config = dict(
    n_layer=10,
    activation='silu',
    normalize_top_k=True,
    balance_loss=0.0181,
    router_bias=True,
    init_std_router=0.00746,
    vocab_size=2048,
    tie_embeddings=True,
    beta1=0.95,
    beta2=0.99,
    grad_clip=1.0,
    steps=5953,
)
Below are experts of layer 5 (counted from 0) of a mixture-of-experts language model. Rows are named router (the router's row for the expert), up (a neuron's input weights, with its number), down (a neuron's output weights, with its number) and show model dimensions 0-31. Each number is 128 + 32 x the weight over its row's rms, rounded and kept within 0 to 255. Numbers have three digits each.
After each expert's rows: "mostly gets" lists some tokens that are sent to it at least half of the time; "comes before" lists some tokens at least twice as common just after its tokens as in all text. This comes from a sample of Wikipedia text that the model never trained on. Tokens count by the router's weight.

# expert 14
router:117160116097107165082092121095154140114132171169160098155102116079088146154192168150137124166126
up0:155172109083104147214135107110104119142104120124159073089104126139110132108171153177159117083106
down0:142088179156122081128125142120079112091101145148121058122096125120105178133196051137166114106107
up1:105173084148082073115161142170151148102081126068104168136158151109151156072121116130160067159085
down1:157117193186176137070120109099081111174074116082169156082151203164105123121082139111114160143152
up2:118112132168073145166187167121137111141146105164135136145123141189133092153159129166159138143225
down2:126136121144180176110102130159124147207144156154099150160111221114158118172123118159120125116082
up3:096132124133109094113133182149115183116175193094087176115145145118171106103147144110054134106127
down3:152109114091108098130101130101087114121141124136140117110093109058122102133137143138144140173148
up4:132140142132138095121149076105184112161133082134141096128124095152147065056120104134141110140063
down4:070103071116095078159165141104155181171110128137151150098115070083114117118170117138146115155123
mostly gets: " year", " years", " month", " week", "year", " period"
comes before: ",", ".", " of", " 19", " and", " later"

# expert 9
router:094154120152148068087099093129125160112116094122120124158151149096103201124149170155141110052124
up0:149179054085191091139068206126096089064125126097046151171132143135107112130110097133135153148189
down0:140083107119118134115131144131119162130084122145128132096172111168080187133116133087106147125081
up1:155104126052129118130093142124114147122160174164126141130146166137150112168136154181083106160090
down1:139145117087144110039090130136186155086131103123189111136158133075113130130109172178053159129117
up2:128150128061160137105109131129109149104128175190122133175092109087120138082121090210129076154133
down2:091154140159186155096144159124141103141108138105129160164155088129128143106218136158099138077173
up3:127083163089103184131126115066117053132131173156122102088119141116133087152146109140128156139075
down3:155117175103140149123101157129144112131147148143153087090164144148139108228116084163086128140145
up4:151109122165127139145162106086140143161187088157058161138124162098159136122128150130146142143125
down4:113150144142136164144060157082120193133100085176141169174179103117133109131165154104140146091144
mostly gets: " 30", " 16", " 27", " 31", " 17", " 29"
comes before: ",", " |", ".", "–", "00", " July"

# expert 110
router:178127069123120110125155086103103156095076124126144058074142175151048110100166129116094035134101
up0:102159100118172152135152170101115093080118177190172114108163139142102116170098086137117099172088
down0:110217103125132115155107132092139143071076137108163109126132133076128135135114130151150103118083
up1:120152120098106119073108105126079108153105114111163130125102113110139169156171155133126149100136
down1:120132097091123128097112149102086129122068196172153120108177141165078148097165081118110129160080
up2:160147117139137134197156171081101101148177117114108145110108136091141156129124093157123120149118
down2:144106070174102158098122173103129116093109163125209105106085171061155135109064083114148135139115
up3:083081141144090092156120058083166094118185088156077164077106118125116079132099070046102123171103
down3:161042136118072071135064129167144098131104140156102107064153117146128138166151076062205146164136
up4:131169129155172133094082136126080132088145126186203120175170105144121126135129163154127128122099
down4:073106144087064153105115098099105148075164105126155107120096165135170094089081179150096137087146
mostly gets: "^{2}", " ·", "#"
comes before: " ", " 1", " 2", " (", " 3", " 4"

# expert 149
router:112117121113086110120144127123110125139199192166144081104116108109184178139089116107119138085112
up0:147083163096120135095110108168140195118137113183123094125169133098118172188152129152086124133202
down0:173164153144052137126113146112110126116147165141150124079135118073085149168193178138178104136090
up1:135155102091148114197135170091130083100114111126150131107099165119139120143103177144138166164117
down1:124107094143127127102100163134107089140127123099155081095193128106129182019148108093201162157131
up2:081111101138123116109111123130120066150084122105112150177117118112075114100139142135141149056103
down2:151138061110156075097123159135130119125086099090154144132143093123129104154142179078152079174043
up3:129093115118105172132114070135093120153124133127127087169170127122152133115165106079145131132153
down3:097163128113115119155141141152120152160121116138106112154081137050088182147090102100157144160117
up4:177136119083137109191182140119167118167116101125158084111179144174093105125081116125122102177095
down4:141139094158140120144159087150135129129174108160121135174131110130092079131077087117137132179108
mostly gets: " ch", " cl", "Ch", " Ch", " Char", " program"
comes before: "\n", "as", "art", "ar", " |", "em"

# expert 125
router:145106140117141124198107120083091109140150124153118139112159140114115137136161107113124132135150
up0:093099151135171163074091161135167146109103127140114123186138101093123126092115149136077143136077
down0:157183127133129150173157157110132116142133106151162133134142149161131109097163118153090069059108
up1:133084164104183162182070182121133079168117092139127171178101102098098098105139111095139055099103
down1:108111034151186091063149174151137120091130127076106152092146110106158137097119152141115073098158
up2:230109101120126102109162147100146138103183144126135103172165139219148161102137159108173107162201
down2:186123202073175120110126096083058150152149072108089146116082139162123078074078171066117086126164
up3:111115107176149138139155040124171108063184162112169103162076124158178148104125125160109124123123
down3:136112196146171113121084140154150137160157136157136129082144151124136150130166117093156098093149
up4:105177156087131171130172161135197142121085171132162092156041131161201166168155105124106123174128
down4:036137109168120099129152131111202065197139143139188193121133067084147138149059123179111098163079
mostly gets: " known", "ful", "ized", " small", "ible", "ified"
comes before: " by", " ", " to", " in", " as", " for"

# expert 162
router:128085132128157176137125111097138110103111121137151104103137166101098128159121118106159116095072
up0:146120164118087181157144165153130105155132183098157177176111118100151127113171115099070088136089
down0:141140097115151126144082147129150122155070148129174145120095093127174099086149100094156130075159
up1:113131089096169162116120165096179107164087152142150120145150088147054105108104135181104069097060
down1:138108115129121138150166156146121160080071106091104134082173098173146102133110143101121151176140
up2:185153061068125119132165222138149123143121118110116060104164124159078111128131119177124126103068
down2:139088143140098165135179195082148129131115126126155114126115049164099143113106170159109079134103
up3:122171151113105173133101074063138142152144141132127101174137120079139118090147139158114081117032
down3:153086124133154167168124167084101143154097151116162130099108095113148104164125157083135153179080
up4:135160148146170166186133107139142176137090132096123109147147100118166144172084176059101098136170
down4:171155135131078151132110157169133099072161159060100114156095151119162139107130152103151097139142
mostly gets: " pro", " Pro", " said"
comes before: "duc", "te", "vi", "per", "mo", "fe"

# expert 96
router:192150123130156137159148141130119093087151147089116130140154076179160111140142119121129108139132
up0:075139136085130097110105094121177144129168117127093172104138146135067122073202125116093087140075
down0:093143060168071156146098186143120135140154106111117118126104101151148139131222122148164178184070
up1:148137117077164129094123145116059165120098127139187153194143186163107129113119135159131144065141
down1:067184089123107130143092145147129140080069155136174129066086117152053132099155163107141135113108
up2:181121147159075076095170089105129075108132152136146079188112101080102193143151158120135121071088
down2:140106133182112124178110110098111127106167100075146136139091202159143139166103114120174063066121
up3:175134095129175144151129144112163144113129129123072064124136178167176127092152114090134164170141
down3:102081099083105160161139079092145161166134121157172187127161072122178196133138177131115145084039
up4:125110147101113140046117113074085157115156149102121109152161109141088154115123178157099067073090
down4:153151130156130092129157119117131091105126128086099133134164097080125100193168195153094107142145
mostly gets: " the", " The", "The", " their", " its", " his"
comes before: " ", " first", "y", "m", " f", "re"

# expert 187
router:225154078145159149177142156172117168199119126167080117107152135100170151118155151128158089160103
up0:124119145183103131124117031110150157088111143154133110163106161120135089148151173181108173145119
down0:177124117134136133102136112075155129100126119087177184119106157131132149138123097098155105143121
up1:143171136164120169072122120062120090143111128131124116128095181187103099177123118124089127106134
down1:163154106153114092164079135121152167081117154110120172141200081167157152145155115094117134104120
up2:117160119117184090125090129142147157086043157134122148165121176133131157139170112136122087136126
down2:079094167186137106108115109110112152144130099129046065107142095103185110144155112130068177180074
up3:198130097157113148076164139139089124064148121126136173178138168118119109164135170133118077123136
down3:123110100074122174120137136212049152117098132182117150121117057110086116120104070136070136128171
up4:111143085120118186129146180142158172109099086127134149172118105122112163117097159099079092118170
down4:150151085126124177195125132125129158145165141094172173092129120089110150109151037141128149176127
mostly gets: "Personal", "Species", " Country"
comes before: " |", ":", " Team", " cl", " medal", " 1"

# expert 165
router:112136148126152172133109153109151078086138180194118125069165024150133145135111073129154110122125
up0:158164136154088128176150159153186157107211107096122118101104108166118113105128112131152115158103
down0:099094176122103190115109113161136146144091147101163059148091131120143112119139118146096175102135
up1:134139148100182155139098163106148081085145144152122128103150135127135139131167157162062152127150
down1:150130107133152105123071062110086170131087111144094149162135139082145156156133112112075110133097
up2:134107165143107108141130099091135143147145121093157116134121157085126118148137087170091157079077
down2:094090085164164125106112144146154168135144149131131114098145183126081092109145126140096173179163
up3:084086184138150129106151097099115157165129089082114147165102144121162143138050154157114109170108
down3:093088104185138115107136035132103166161075138135037142163144179112131159131167161095126102163094
up4:081101119080143100118091140150086082148112129132094170148102088186099097151114117132143176133112
down4:148098067125129133164131143087152146139086103161152168127142116124174105088127131115090154163084
mostly gets: " sign", "ator", "tor", "ctor", "log", "if"
comes before: "y", "ies", "ic", "ial", "if", "ent"

# expert 138
router:077152184145137135116132148142162129113192103156181161110143177130095141121129170142150094172137
up0:130127109133150163131080122172127141137163081118109186130139164174125056070115074141066116139123
down0:114141154171131136176197157155177137137164129090092145105093127132120090121087121126137141093054
up1:076140145191101127126093083131151118126126076126148108144168120112119147151152081142149122092062
down1:064126102151165147168133120120154157137102128137151151124100140140080154095110126170164127108130
up2:159152111100127111165129101128192082109113165124125107150147117129198097130096150119103126195178
down2:093126117122130172142163104138158115111154106085133150146135161091151142168133103083129131104120
up3:148082126186129146126147146172086149178094134177111157108091124122070120116090080114080136110145
down3:142152101142136083121106110117100129065169116119160084092109109127184144181177127108142162083147
up4:121079139093132130144131144154107149171135124092098077070097094116104167124137132090135130159158
down4:159112100174075113099102219143135111143131144074143128084169101123088117159092171078151168149114
mostly gets: " century", " 2009", " 2008", " 2006", " 2021", " 2019"
comes before: ",", ".", " century", " season", " election", "th"

# expert 32
router:118133155128174165143111088078116114125091114168196171084126076119112138122152121107088166048156
up0:142105175068171138158104134104091068088125213097135046129134110126162128100119110152120148081118
down0:133121122185182181168126131159109103146121142092127159143118108163109136136115149172162192089143
up1:105129158111147191113094101081112119133112165128164163173140064156070112091138144093142170078173
down1:160175116139065124109162143069106106173154147139091138108144090117124179152134135150090149170198
up2:146100103151147136115094045112099174117134117131167154149131126084105102144085075101130157139100
down2:120141165137111098151100088138131083087194099065161102170102165110143110061142136136116062078133
up3:105117123145141138084126104128152115163114118185113099138165164140076141180117179171083099150102
down3:144173139114109143086095105087107166105110123135164148109106147100146171088087139191133101170079
up4:180055152130123158156162104115098167195089101134181232098165103148127142098132122117140158135105
down4:141106186148135096163203105139100145160114077101164149074108131161146119105181081131099202116127
mostly gets: "′", "–19", "–20", "″", "01", "05"
comes before: "″", "′", ")", "°", "–19", "19"

# expert 59
router:108117111179166097084132109101146134093112114128109093104110150078065139116107134109086147122160
up0:160121143155187121139087099119125065102144180122170079136123146096148123199150153127112100130070
down0:106138105085103082176131107112146160115159123125099152137116171102085180043120124116191165133121
up1:189100117108126141129106154119163133152112133184184149104173135168143137144083100101117149164119
down1:153151176114099169102147110108182118119186134129151182169101137145084123112112059101115155055090
up2:157131135064099154182107173115081092103132190140172152091112115101120082117156121167183122139123
down2:152130177098116141102190129100044104103187146100204139058100169132104145152099155155145133153097
up3:116110115118076154138109074133116112145116148116143137108122080125075161138121139148092100161145
down3:153154134088132124089127105129088110147118085178068181093154128132178142117097176085129161164123
up4:116152080095107129168126166139137127057136158141122178182091129078069109093140085193136126157058
down4:132121149103140144180107177148140130166124151124140088120130102139116162148162159140169186114113
mostly gets: "MPC", " because", " as", "cc", " since"
comes before: "\n", " well", " a", "or", " ·", "es"

# expert 49
router:185072171128163152175159154149120104160110121163192099108157094128085150092150125159102094155141
up0:117152091074111139142194093076086164146133121147108071153168095135186126092182115112101120137130
down0:158118141176096139171153098198066201087166117135124123103150142124137145142124165147082168089092
up1:156077128102194124121106088111161177121073111163127116085141162098117058139104138157109131188171
down1:137120106133096145154141096096123160164115102143123086102083143157184113135090136056077147163104
up2:100154103127185144078072151122117194087134121148127096118143116151159170127145146124114176145066
down2:141112118088110114136165130174166113150135113098136178131122193125115193087136130116144100132096
up3:119103146102201061160117139179194137057113147099115120091087157132090090050097110151130132166155
down3:107062116106124099130129140150175063127139140142126186099096106154118095160122092148117133047150
up4:112142109069091097027130110126143124116087101122152068108169139102113072132089116155150140096197
down4:150117181125141136185185097164096116120109146127133116090150131065127155147107150141197084101167
mostly gets: ").", " The", "."
comes before: "\n", " The", " He", " In", " It", "=="